Weights of a small mixture-of-experts language model, trained from scratch on English Wikipedia.
Training: a variant of Adam for the experts, 272M tokens.
Below are experts of layer 7 (counted from 0) of a mixture-of-experts language model. Rows are named router (the router's row for the expert), up (a neuron's input weights, with its number), down (a neuron's output weights, with its number) and show model dimensions 192-255. Each number is 128 + 24 x the weight over its row's rms, rounded and kept within 0 to 255. Numbers have three digits each.
Before each expert's rows: a language model's description of what the expert responds to; "comes before" lists some tokens at least twice as common just after its tokens as in all text. This comes from a sample of Wikipedia text that the model never trained on. Tokens count by the router's weight.

# expert 1
What it handles: Person subject references. Person names and pronouns that act as sentence subjects or possessors in biographies, such as he, she, Hyde's, who.
comes before: "'", " was", ",", " is", " and", " had"
router:127147120119121133174126195145108152124090108127164131139107149138138091108159124124165099087140092139170154105104101090145109166117134151113128130137104104156146130155120162142166119118154102
up0:084142092168140090160120147117141105147122193105146110137125105107112171126133144181129106150119122154153153123129144128152124124134142095118117088123090143181105118137157111088102093143130092
down0:121116118109116123112111135157131138117127112121129135108127163165105133155115154119139067176131115157127121161150163124130131138138113098161112123102140132181133143099156146167131129071170148
up1:103148140151122091151141131166129164109104171107110140121154147100131109133139159113138160139126165117167117114101109135130077122125108122103136127125111150151111074100173142137104122097171111
down1:159131156160150122125115094130172089125134159079151127134144177140151122127137115116092158116130137157154153156152140117132119117106137100154180167134138150150127161119122081117119104137142108
up2:105113194141085145117111146171115144123104150126146085148116111135124132117094108166165113142074160136175114172088124103113104155112099105092101126071146126139178123115119144171118153099153102
down2:160114136103169153113148104099122130124104159129128094120176105149080119092161123128114087157111121153138122163125153120138138109112149126153103110131102114126122102100117158166154123107149124
up3:110095099120137137107113089179101085093165105150123108138103111111141180154161136094103110103123144129133073070164102143141131143116124131152121100097112137126139177119114124133131117148116119
down3:103105123147148147133145125153081149109146108121133098102103139148109128145199142113107135121162109148114142149101138144147104117133165124119124117122110146115064135122185129138116118128116120
up4:150174124126102162148136179125107131107097087116105155163151129141130112142059134134108155146127108132124132114143054132106110135096141097090147137119083119141124115090132113127110125117162105
down4:130106089141148150129106126105130127129145153118127157131104123116109110102139167138136128148120096117142126134120139121148169125138100126119165106139120152129119129140149138102114126123145106
up5:142147149121098088127170165125121128158113095101147143107153155134100114110172116126097101160135137125129113097092130140112125148127120137109143145114108133136077174138118129111130159174143111
down5:105168107125111164144111158116144173119128160116132153123125128161166124202121116142152137109116062155152157103125167125141093139152139109137099123138063128130121129082127126114090137062116172
up6:099145143155137113149122104122097109114158124113108135108118101109136109143183128133130177095046092117143099120186104166083102098146167146071119174079108149134122128127150177117151127138082129
down6:116188117128147133093115077119150107140133123109130174162121127195150111119133128167111144130128089136123140177135127112137137136121113124151141095082132134090138154110081112113141079146106097

# expert 14
What it handles: Citation and table fields. Numbers, abbreviations and name pieces in bibliographies and tables, such as volume and page numbers, Press, pp, edition, catalog entries.
comes before: ",", ")", " (", ":", "),", ")."
router:156150142123117126106111110130144142126090100172175133119143130168123154132120115118095140077119088148178124147123102085120155107119089107151105123127145111119145122126117096129105139170131122
up0:096161119159130118151122151133125153124120110100107069182138106138137132159158142088167123121148109104159107096132122112120146145086115131093134154144141127139126114148078130131135132159163115
down0:161106151134120110135152110120128116165185145102127126122150106151130131146148131197117139138181137145120129116062125134048093128157131126141166127095136149104057111124095137109145120156113116
up1:119142154103145110097140149135136147120113120149132146110135160119125117109185118141114175101139149143144179123148090122103121132104110139096131135145159087150161148135145165180109156220144123
down1:149146133111105102138126137119072143167125156181131110170120119104144125140136106149119145166123163125132094111091119125183126119127145149132188120155115100105115165096158165107109152087148103
up2:085127136088130100157110166139145182129134115099142104104120090160128149140145121147188109108109085153100098071139106104147165139150113108144125120130115128106106132125125099132150185143138118
down2:148118158125163123125112171145142128116149099139143210133114122120101096128133101145121085115104133137148192122159120120111129118134126053125113167091139125135084141184110105138127132150120156
up3:132152111142140168161074138106157106120110123131107132095114129139108128159134145112124166162157099123152098139163133148134122145156145156096122129107160096095142152136143122141130097086118121
down3:119128109149187144163150127100152163111139122122108133123168134126119131179122111176125153140139138132106168141133132107131101146141133087111112116087153075127160096173109132129157143111097129
up4:131130134111122107190104144147100160069126099113082139100127107129131111105088124057141176146151103141179136136150114109075116109133103122141138155106083129137143101127130141125159120128156143
down4:127145103107127172178110126131138108112100128091095148129151116135149088111120125147130160155139157147151152110130110104108122114161144169154175130116108135145124125094138095093152158106145124
up5:128145123120101163142152139151153134146127135137111103107100113162133136116128131116110143115157144093154139085123149132155141162114140152141110158134111101137102136125199129116145136097149146
down5:098120088133096126177173117138134141132129152107130106127114117139142147142146162142103152107151149105087118129135146081085144154162140093097115127138101150122138137167150147111165113073145110
up6:108128173090146101133162140134120126110090109164101095153146111114096141140098177093159135135072148123159110135124124116098145127120098129133089128116125161128150123152138104105178097119132151
down6:143167137103139132145159145127140136148115154170105107104102157119127183130138142160151126095171174139161115099099148093102126161116132120140162113103130177108091148134111120155136108124140119

# expert 34
What it handles: Event venues and places. Host city and place names in sports results tables and biographies, such as Beijing, Barcelona, Dubai, plus Championships, Olympics, metres.
comes before: " |", ",", ";", " (", " round", " •"
router:125148178114134129124106104130102103136152120106154128111110120140144128099115127147099105144194126125115138123115155148138141092109134138162123104109101095117088156144148194118155117168132101
up0:124137121085132109134091162155170103085079122097137077101101124131139111134152078144093047186131097119120119130118143157128105128169137118143085142160109161155118109129090127152121099128166133
down0:127173149099145115114108130117103125100091145132160154105155122103147136160163153105124085114113123136130123112129155134133094105139148125139153131188154162100130161127161143101093104161124147
up1:160119122081100149115095130100128134109149107142106104108148109163129075114126133139087156132107098111128113140115150145132132172137118105078141130136089111172127114149122124111133132140130134
down1:144140117107120140119114146172122160161120135130103149131090163133130132060121117153172066139107137168118100150090169130120127172098091129153136141125124121133079139123133132140077129128161167
up2:159097151094137121137098127114145103159112122166132108120130117097123117136142137132137135099116097104120086172131087130095169120102126160156101120162140110136104157098130134135139141140125131
down2:161102116145153116101165099108136115137130174133109130109124175135174148096107148118130160168131116122133098174102157151143094172103185114146108138096156103070101130147136125140135101138166146
up3:174117185097162129091194128177148141129114189114141145151140117145148116136111146105101120154114084071096156098159156076129141101176118156127172139171074129131144138116150091088120135131129143
down3:129110110119096114129172155141132101104110141159157158092107159158142087117115111130142106134113102128147113150141120110111113138137057094138136162162122108114144123119137102154148116126144105
up4:175115167083116106158129134160182126091143142187115105099142131142103154120170138132145136157145113132108113163122102128149173107117121131128142153136148119130118158119171149111133174151143158
down4:145092100148129140134119107131107138088148131122117145187122137136137175112103178134108152120113091130080100142161141115115129149102141155145134132133165060129086127095120142172146109146157137
up5:108155127100153124130120111124115077124146129130097167148124140133151149161092174144138104119090134131131149126130162124148135135119150132117097123109128117136116127100165151132101128131123135
down5:079159144156115147110146100140102103095105094070151143138109135115142121090117115109145123127140147126159125123133119147149099101114165140132147115141119137110116136153129151149185122179110118
up6:112103118114080146143108135150142117088140130105144140119153120144126108130136135103090123145129142154163169144129153162108103145159123132143106143110074139143125099137141120131127133151160181
down6:158145130098112114146119109146119133137133143158110109135148159140100115108106081140130091143120130140146125111067125156118072144164109138151141139127091101115131159120122150110168125134145160

# expert 16
What it handles: Head nouns after the. Common head nouns right after the or a in descriptive text, such as species, city, field, driver, method, castle.
comes before: " of", ".", " is", " was", ",", "s"
router:164104119130198172136156145128179121132155118104120116138123123108070092108132162117167153111163131154117115152188122122130128102138138142148159127072121098149105150113121120102113086061131131
up0:118123130108160108094117133102143124097161111122089187116092111138114134127126140116128146102147148141113177117169125120115155143108114112095144154169112135128192146083137123131159109109088088
down0:127125143136130109119135141148092145135102106147145140087116123139150182200106126124104074118176164114111137137151135125141122143127119093121179147153134086170109177159146081165091150117150151
up1:099122113111141083131076107109150124084124108124096142104118122115175142119075131136135146123133116144210121149073102143108171148145163145140098091134104115107139147139106140123131134120089125
down1:138105100129120137101146114142139151169147095138136123123138156150083175130133124189113149115157122169099116167131120147107122138158110171125134128147138139147148120115150149186135139091149157
up2:147148117096136153149125144143160156145147093162113177142123124129139136112112158087120141152140123146185130179148149123096130106145132127137147113125117153160145098131134132117113117120124107
down2:145134137098146087134138097133118090127130162097126123124158124205169123127120134142117129098120142157108119134114138116092123167132096144112148138134162142152090114101094097135127150092167137
up3:116078104120130156127114131133147123154101183113127105163132121104148141166125152085148157095121095151089098107160152133154139131165158164153179116149127138114095143101126124105095140141108170
down3:107146092109099129132126155149146103146131139175149122155116136088155103135087130115147140094136119114131111141128133152112148144166137138108084148114126123184142104132162114112114125142123106
up4:149111145156114163112131178109145111150125107177072083143163133119142116120140151142137105132190123081126122151147084142142083127100175139133151140140147143148144103114114132128125126095162148
down4:097141162139084131110141131143075167158112098124100140159129127160101113137157118111117146136091110093162110139104189093168108141086130153167147140119165171134109138134124193160150100179106119
up5:119125113143136120180108136143165154101159128104094152098112122131139150107094199116104160155112148127158134157152109122127106146086136116111163095123108120106136145152103111177122116125161096
down5:110094173128161120084150136143118117124081115089126118093161126142089091124123177118099121103124112123113159155120107122128146159178097124118135166093162103135123138134093181148126131068171140
up6:118139179154129131114116120080139144126096096132127101110108109116110090127146169107112160109089144072139088150141145096112114117144136147085125129100162118119119110126112155145141151084123105
down6:119127090136154133099122135083154156109124107094145096159126133116132152094143176140124164139136141112127119128137124109135094158137107146121153109147109133110110125110131133106113106167124078

# expert 7
What it handles: Table pipes, headings. Pipe separators in wiki tables, especially closing header rows, plus section heading markers (==, ===), line breaks and sentence-final periods.
comes before: "\n", " ", "|", "-", "---|---|---|---|", "|---|---|"
router:157129119161158155167168117127145107111129164140138155175130118108127158138113167144135102121105128143136140123178148170110136122133133100110115120107143081112089123147121141144091121131098125
up0:110118144136148111127122129143113100107133150169126127095142121132138137106091131112081087145120135206193116115093102138113154134137139107163129163104139126124104144140107199064178119133127151
down0:147103135120131164140170118117131097135111141136146125110119132156135135135105153182136170134104158139124136160091118117119174119160107141107144156119144125090112117123137131097145079138127125
up1:093110150130122051124151104144120111104109082155098137150137118105137152149143073138135124143099121141146136111145143140111130107088153069107156127122132136136148126089121173166091134117096129
down1:128164114116139165114134112101112080122134139110134083140107096090135156112132190112154146124132167147124147129119113144124146135177128079146127143087158118125099114111143163165151116138160128
up2:095126109157163078139115099134129115120135124141128158112150114098120116166157144116156124136108117112152142111143122169129122160145134101133109143146123103157094102137129144146120132133089146
down2:166185125127134090138138109146113112133129150155163135128138107089160130187112161206145137124131109126117119120134157123125127130170155117125193157179133132070100097134131103126141161140128122
up3:110157132109151133147145144097131150134104106139100135141149149126135153146123130158154132094138106156141112096127155070112167085116135139118134143170110131144119136115118155114122125121118114
down3:133148162145100073129135147156148118128107123113126126154124101090123127129136120110146106118129176111137145139100107113173145119132152181155123123179089131099123099148095102129125164142110123
up4:136112137128104110106175095139111109127117151168056095131146098123150142135130124133141139088094113096130110170158109153142120177096110128118196140154167159166108123123112112120137138129118152
down4:162105134153149147120103104095110196121150175106162134144071157104094113069062127106170098124133148099094146155072146140097083096157188098143148132124126137138153126154113134144150133128157127
up5:136157113099130117099182085133112090166113145155122143135180148147126134106137108174124135155127110072144139164138099142118078131133141096123112086143137108149118092089174118101085134133077097
down5:125098134155134121110156124155148124137088111098152109145192126130125151127130170129114124102140100106099144115104141127140119115115115122150142162125093122089104126107167141113149147115139133
up6:089101133123150100135093145171169118156126128175160130100116153136122148172146104090128128148141090122151111132119151147107125097098143138128149144138153188144180151184144132136103179176149118
down6:115150115135124113091134113109156113130148139163138143128100135146128092157149092136106124146147111130123158120139122125119109142079106140129124138162125129109130158117143147157148134149125118

# expert 30
What it handles: Line starts and name syllables. Line breaks and heading starts, plus first syllables of surnames and given names after a first name, such as La, Ho, Ko, Jo.
comes before: "==", "|", "===", "The", "In", "="
router:117119156120080157101095097143101176109154097132173130096093096120107133134115092103161105131143092140139105097130145151140155157135138125136112112110112072138130148121152155114120159116133179
up0:096126135150116146138122105110166164129076105147107135149121124152134125154127131118090141107094123120172133139090167108107121130113107121088168105076069144137119131145141142096123076127105144
down0:143117137176127129127155089158147160134096081152129097146139153123088121120142158127137128127146122141167114141140143108120091109127117119163114115160100126141127114109117117106156136156145137
up1:132148127100192150157117085145149133117143154125131132102138147103115131148132109113164144127138145139152147156122116117143096118103104150135155122187155128107148143118111091126138126108139114
down1:122101131121106124161123098094118117091135129104088095123128159116089141106140156144119095118113129112109127070098181141131167132174109120143123139132161136114106169140133142159104147145114192
up2:159125116141106146160130142151122147116113116168134133104119128135155096100119152157111149105120098131158141095165169127143177112169173156094154153177120119126115109165141116112157113123161122
down2:149169114146125097132136146158145126142075115094117118130133130132160106134127113116108179137174112133127105136102129125105087129120123105167128111081112165099125113150119123100090097124130114
up3:135130133118135099111083106111146125104140130109118122100129086158118066124143093123156134127147154140145125135149137145120150173106126119121119110126118100149136141172157114164091128108140131
down3:160149141085139105083136152150136129135122169134147161145130118090149135124141067120083104147106128085097157156133135126157141131151144119125115122103111076127129130130147152137152106121098093
up4:121102118167138124097145117154190118177140128201146106102132132149093140114102155110169131128126116119164099143156154144102165134118120115095115158156150103174130085098088157148112112115113140
down4:147159124124082146125104178128167135189103144124140144140166153164104121143071091131131103141142162156107131142106160088138114150109123109129097116143127124110115113132079161108116156120166130
up5:126092137093074116127152096146085149122155158129126100093119086152155133135143160114073122137133133121138136124126138135113153138085059115154122125115106116124114129131118167160132138109111139
down5:099158144120113100113100157043143157156138134116104161133113153166167132101115125128137148153116125152120081143113125140126113162140103102113151144154146154091098159138163094106105126112145135
up6:129105178126127109142129148163095153116129120129140104097128095112109109108098122088106134147107108114153157133135125111161123108098118101139130124113061105144142150135136162102091117131157144
down6:142133147079172147144138091144100159122126143183116136091112132155130133142131114183090113139145093088110170129101164132123130141143112141139134121137069093138129200195096123124138139142131149

# expert 23
What it handles: Title-final words. Last words of song, film, place and organization names, often capitalized nouns like Night, Girl, Show, River, Club, before = or a parenthesis.
comes before: "\n", " =", "\"", " (", "s", " of"
router:149155128154133117153132117109130133118140135122175154128120126089130123098073117138112138173152090133104160118099126113122102115132134116130136119116159127132140114156157132115132119100106119
up0:106155115090112153162141117112110125149133099139115154073116143123124124154107131117123127152167102093134154140144100085139159136099130148141128105086131135163131136142139189132099099150130127
down0:122124108153159129126117134095122133119126113132099106116138121116119178126126195129084091137119087121142123134125158122111094122138123154124135119114119144145116188126142132113141122101189133
up1:129134134112109133133149100130131139069148140095128151126165113111102137164117163149105160149101132151141109136137105065135127121124168108131113156135114114163083133150174113144141158137150144
down1:159105151156101167115108105149104137133110159101151092218119084095157137109108105133133164130127098117133124124126151103120127146136108116170143127130114151099154088126103108141159142128105146
up2:111130119111121126159117132135123123083078184143128108114131118116107120138114137090124099135104105111125156156107059124116105133116154151169149100097095136148148110080142168127103116092145120
down2:101093132109095079164115138128121153133119162149076126133146123168101110161153119101111141089071135145133128056126100126112112184169139131150106130133133176178093145123168149135120136142114181
up3:166147107125158133130132142103126119107088103115081107142120089129119158165145135126178121139116129154129108106142099103106111082107145150118130166162131156117116131156136124110119135138140131
down3:131127134135092131108119114117128098131140117138109145094107155161109128133121129133074118151103108114144127154091114163112056136166110071102125143103117094113115129135140137150123101111137133
up4:084146094147179129149119145142109119092160109144150076126118121097136106131131148105150134085174126121133159078174161149205162130119151128134121105073140164129164129140181155115133107109092103
down4:140121122142152163122121101110112137107129156122136119097130164167124157179151152134103158130110138116118154151141131098161148107091112132119102128145113148120102137071135107114126122141154140
up5:079162131094164140126138156113136146107154128106133140115140110154069170145171125121103129091080144122113188164123138088119080126143076178135116126128132203180127130108169135175136144135147097
down5:147110113131189150097090161081143166132111121120188129110161132171094126102202110088106150105105132136120168111128126105137115150109094108110093155127122120104103138147129127146109121167157117
up6:169125159115143093105095121130145151109103105132116125175131091096114133128102160140101104114076112128128113107134113141102114131121172148099133141199078119138142133125156148144119152136072140
down6:121139128095068154100111136146122109153107080125136107131140088132116121108185160115136136085101114109121096129100143124145114137091137133129131118159103141095106122149139112176143148149150137

# expert 15
What it handles: Verb stems after was. Word-piece verb stems needing a suffix, often after was or is, such as du(plicated), dispo(sed), Succeed(ed), Preced(ed), replac(ed), plus Thai-script bytes.
comes before: "ed", "ing", "s", "d", "·", "ated"
router:116143140077108098116109121111112148096113111132087152140124064070145146126114116090179144089103145136129131105106135099105116118160154127125102081135086097142132128108145122149124091119147148
up0:145123096119107112150144162120114164130108108160074161177126094118120115152155132143128104157117115093129117124089135105141110131129146115096152115123193100137087085130141123144121140125117133
down0:161155132124112111146136130135108082141128116138129132111140115139179145104131155129144155143088117159150163075156171139111111174114127134138122119077130108113126121122115104124124120143104139
up1:090117122083170130148140132129112130069181142154132095078148131176137111106140114121105101186118141151161168124138162130119093180122115147125136156163154103140118150161130113130139138095146131
down1:144101150113153136141165124178073119127075091111117087128165124141096135135118140160168127169128121135157161128094158155084151100124152112116130156134124180123113165149171143130114134115107166
up2:133108149135116106135146127156114127156135102097126134145109140133127131122157146173129163151162119154123175114119130126117137154114147174113085155152123133134143109099109109106125156131108159
down2:112134148115116140183109089113125151112130125095124108147149172146099118111128141155133104126083139143134149123108138120165086094090136119145149125123118138094126151135116102093136100158134119
up3:135118039111157162132125138119125143147096145147116105128165107133131136136132113084185113130155101131106134092127111126166095100136153123110139080125129131161130137092165159138153131201145136
down3:125148182159139146130125059121106131100142086154131131103173115141081154147149116098118172148135142102120121132103147135128109138144153140155131090117121100115100126134122131128129123113159134
up4:169123101143164146133164123135094102167128123148141132130123147152142129141130111158144196125109126158122138148170127122129121119132126133091139148109105172144147132142151133089120105153111114
down4:150150159147163132133153096116154131119093165143167130155117140133124122117160110091118115147154092147108133116132145122135128161117172120125138126125100084092129129111136137114142143117123107
up5:079094068101162104105126125165153123153136112102127131110178108115151150118101148125107121100090151113123137167118134122139147153078094144171146113178092134142129070134110089122147116121137125
down5:149109098148132124134105143149121112140129087130127116170093093161150099114117167156088123091108152097121157093082102157093112131161131093141175103100099136098118123145090083102152104128174111
up6:118097134109108121144156117085118133114139169156119151108141103140115131113118133124093111126147117125125087123117105106088123142090126152111097081115139127127170117079152121126141126109118115
down6:132149145118104150108124116092144096140150107156135123102125086088118175095146162137127124181134135168136109112119144133103128131148182154128112141109128139087085140119156093122129134112116105

# expert 11
What it handles: Word starts in lists. First pieces of words at line starts in infobox or list entries, and prefixes like anti, multi, non, micro, In(juries), Mo(sque).
comes before: "-", "=", " information", "in", " office", "al"
router:095126096142086121096147099115146183138086155114096131165141138136141126188127140107106120158140146091102104127108136133122112129154158126083128129148117137196149135124174187134098115124114119
up0:136108110139102086134111132141184129116103141147162137139121122142123152216124110122172161174089149121153118141134132094108085123083119101161109151130152128147142095084139115145150130123114147
down0:171124068147091106148174151113119123128119103152158147174125104120170120105105132109126127159079092091165126127096108056128104152120121121103119085108124090171141110107129123137117119086105134
up1:132119091127121137116119164143142137127122121175149131115099109138127129150162140153151125162111071135145087119117124064150221109104150146162121167142097138152137139122130113097116122179085135
down1:146094111138092124107137088123109115159121138109133179124071132122127091137140155161105171130126148108145145205096156130159169118152111111086144171108137085125110144151128137124142123103115111
up2:060120122143073123123116134099162141122128171111125144135123167090117124167144147101124104194127135110110137084119120156144112118106130169120113123071130083089143133104110127140173115110133142
down2:136164116148125101121151102158141161101143115109101095129114114105162133092158098143138132216132132097141121122130155116183132175094141121152152139148085131148170123141144102174134130108146127
up3:103133090142127119122132176094071116139102073118130122090111098123124100137140138111115096177124111115097137116140113136110093137155135139099146149135115160140103133130146112125121135146111140
down3:129108139155130093129110128156086142100115151158152137121143101165148098123120105114107133071117106129096130142133113120129121137131093108115122120128134185096134123110113108123141096118135117
up4:096128128175120133156124098115141116095118145148098140097155104098145169140128129123145137120138101114162160096102099118122117140091143124130120105139129163153088135111141136142095123192130140
down4:149096118142092150127157106137122173153144136155105082123102125116121106150114148106166170130133146152087144115121164165107110147126096155131093102133139159120145095092078090131153111150116100
up5:124112157089137139110119098120143130148130138156127166100127132152142108148151166136134101108113106135119135142116076111121101172123104113091172094126091140166099125097151168092146114082137083
down5:113144145121134123173178134150195143126075114147122108178104153128153178145080149138135137138179069140154131110147134118130108136143158106144140106108064117105136156135181178137116118139167142
up6:108117143117110154098124088120093171079148096111133147137160162130114108153128130133160109114166098114142144122098103120105127147098110117135110129122101108115151195122127153180119153132133109
down6:130130121126125135164139111087092090066135147139106142167115125132138111147158150181142168131129121139119193100117127145138101108112116138122103154153138119149124173138050152133137137157093132

# expert 18
What it handles: Line ends and infobox labels. Line breaks ending list items, infobox field names like Born, Coordinates, Genus, Died, and some past participles like built, sent.
comes before: ":", " by", "|", " in", " to", "ed"
router:168137134150148163139145096108130130098147136109163133159100142100126131082104090139132123121129156105091136158128140121115160076158101124113142121117150168100123108142119123067141117087133117
up0:158158126116123133164124184173134123142122159154090082129142117128157133135125155116147112143125118146145085115157140130119144103151161155056163144178177167153148144123143165122106130159129159
down0:143096116127131123120112125113160115167152131163101148116124128161131108144127122121115163111104111130101163115085170117165162138126141133100152066154119130083133138127113092098131135084115162
up1:073168120083134159120117162130092086138112132119103141140153122100152163141123142141128139104099089161133114139154093166094154129104144132146162124136159130134096125109125138110100147092146145
down1:135140125110118104136121111117150151124128117095064139116113116166133148135129125145144107148118136149154135153100136115137109147136070102117125162100150123151111113146165112118097162136157152
up2:138133143125169146161116116129120169120121118134163157115164133160083106125152140175109115141148118161155149082167139135126093137165133099113118148161151120135138128126139124138124164142137207
down2:131135124136137117153140166139123131135117158112134192128123115149160123087145131150112131165170057122128098143069126128136143110146140094116105157157138123102122147153138111095168139111182146
up3:137141165108106141179096117137171118079173139144120119111152136138096118116100148121121101120150114109132147128134111142114113124149132129152088133084131122139147144087134134103138158136083168
down3:159144119119133163128159139144120095142101146138134120123139153136178137088140177144082144160107115146137116147136090117112113149170121076169131150096128153125109159114126100104161146084146146
up4:138143138126125146150121167175129127069169141117122127145158123159112141146113119135127091122108145106139168132092126100127125106153146106132116112151156165150164136127138130114085168126142156
down4:130152161119123110086174137141145103159124127140129092127112099153115142101113140141103168138136134150151124130064119135091077141180146073100111113096148177066121136124111161076152129088161134
up5:102101111137107117111122145139131123069112124139130116141129101107141110175122106082121157120056161132154162128161113135133139119090154104156144120172142097151137127155141135137160157147137093
down5:114126134154133113087146138090148131142136198104128144146143169100110121124132123150146134127131191156120134108123136107137103113152125153134122144130137165102171112138129155125142141078149136
up6:120151158116121134125135165131088164109093127122141169106154142149095090150120144081158131141094119118137122141143137152094121087141122168112137131128158129192121161140196165105144122114109121
down6:141111135117142084145119128130150123120144163123143158128124151165129124124140127142140106119142175184148143128137106114178081119112120134168132122087136178144116150181104094137143121135136104

# expert 13
What it handles: Parentheses and motion verbs. Opening parentheses and line breaks in infoboxes and chart tables, like 3D model (JSmol), plus movement verbs such as moved, came, went, returned.
comes before: "-", " to", " by", " of", " in", " from"
router:169135105111147156193119145108135192155145115078110116141130137119079107103158125136110114147115098107141104160117108113128123127116115146171133118048130135116158136109099122143161152173161133
up0:145131092129120130145115156131108091120152139136089154129166124136115118152163143076109148127126145131134138127122131143131140116123099176134080118148116123122112145143153166109109174150136124
down0:149114158152166154116152119111116113152112102185135167108138110144152146121089100156153145116109089149149097119155137129081151133123143103129133137139151138136129164135138124123103106077124144
up1:078111154097086163109126174115125157130135159141142088094127157143139135134144119090148085117135093130159124145102129112129093165146096138116148134144206123106157137110138119125128152104107135
down1:109138117155125138111134122128130146135133145112093124150154104098155139100150081131088175090113121151124118127102160152165130164140156148143168125106149114075097153092126135144132125161174148
up2:102104109110108125138111134122144120135134142131132096062151132124078130108132110102116125121145161125072143149120097164152149153174103110083129109108136137124131105148119092136114135139065125
down2:108122110122102099108118163112146094108088155115127127134111196092169176097106117075137155147111125159142112104147143155124093154148133096116111112167162131139138133176149099118148136151133135
up3:134167123125162129109113119148144124129129134100123131147168125106152153133164146106099192127117104149107159083169084145119087130173142158115115115116082093156164168120132112177078131108119153
down3:132115097125151142136128120121113101099132161133137156099156142118081149083095147100128101146165147139100161133170148115135142084152139157094105121138133140137142165138141116120124133131121154
up4:159072082135100142169090180083146123104100158159119143127102151172111101143109170121135094150104150100130149148162146133135114147158086125114072152123126118125120179089106125136096153167145150
down4:105144144134152143094114124144141074154098123133069137118107093147146145104148141168135143131125091149120127146113134175130118134105148162165119128124147123075098123080151097136133115101197153
up5:139191139129135097133145086110098135101100131139129138143163151098140117121155130131171108120113112135160192138132094130158066117169114128120142135120136160161153107134098125118077177151149069
down5:121120132123123107130140143145141142107121157136120122146171098096153161099123127125097128121117132169069141136132143161138112127159157163133095128151142137085130114137109101126094162145093118
up6:130124148120153129117146152129160127147108137125098115141127093161078134126123141085157158174119138115157129144162071146118103147135061151126136132084153105120137131087144133144136142129141146
down6:094162085138136156098152088127130069099119133141133132153095071170136128118065114103122169077095123129092130103099111138119129107101137160122118140105106120068120128172092119111113094138096120

# expert 33
What it handles: Table row starts. Pipe or dash tokens that begin new rows in tables and career lists after a line break, plus date and separator pieces.
comes before: " ", "|", " 1", " 0", " Total", " —"
router:113111129168167121107133099107137099143116151163142129124092159108096140139123131116187128133109143154110082133148122131087131104121131166128170101159145116087125134122140113126090136126180143
up0:124133147147127104134089126131091148141047131120175125126124122109175110140175132115138119082112115116141129110160114125109092112092178147125150116128127099133125121103158124110129196156117143
down0:134123140124136127094102119138114126108111109139091173146103114154125132152142166140097149153148193119124118124162121106114105124144129110136111146147103099099139114093155125092142102121111121
up1:111100117131157115163114099149130140120121120111141134106134147151126079132145129116096150120145114128159148090129153159099124104152149122157121130139085106145097134132114138092162119147161115
down1:128128063181155168118154067114135148089114121123096149097077120091120181180112114121126128131164112158078119170153155107122119143118118174108147134146120132121117142102118115129144126109111147
up2:123081152118152134114125125142124178156141116121161142132135130153154128136151145133120117146141123155136149116078067135128177132113132144164124163092153102145116130166113147118157121166153127
down2:114124099139156129146123117140123139162096105146152168120115153086100133087125123117142103113096127124099117159140106134112148142129102133132107110149176089173113122128119141115174103158133133
up3:085158129102130145148155112138132138100107167138118129101170115153154095167132092103124139126142108107149109128168141105123131118138107142150098143130094128130125111113126129139159134166115146
down3:111118109137103121143083140095155141142144107103103127168082132115133123181140107127164136090136110144155147098094127124123120148102148196160102168112118158063119130123154128101131154122141132
up4:130119131127151101102116123115136112116113115132095105083115153120095110105141134083094110127129141155125121104108089135144113139131132128157150138124132125150140134114116158130156152118165099
down4:131145087184149170122163111170130099122168135156137121137090152117125153133086127182149179118150120118133109134117137136102160121131133152102133103150152179092076181113146121120143116154130134
up5:094136141128107172125107128133104113174119142147140144097125154102137125130082164100103111094108140107122136131129148137097111108116116142104169122147131115160150145130138112083127137127132135
down5:162127155117156135133093116135148129131078129133163152135139120089150118138101132146135111149089129153114093160154142133121130128133135174150201104184133130073122154094145165143116134109102127
up6:075116094129084090114135157130150118148075154139139131133107129145113091154138175117112125144107136133124111128123077089127112133123137181133150090142136125130123101151133086132107115113139135
down6:157148109143133104144150115137131106105112132096140135124159133105100163162138154099155144140146100145127133157117115156110109131128135144114141124130151083077127102130079149110149111119115107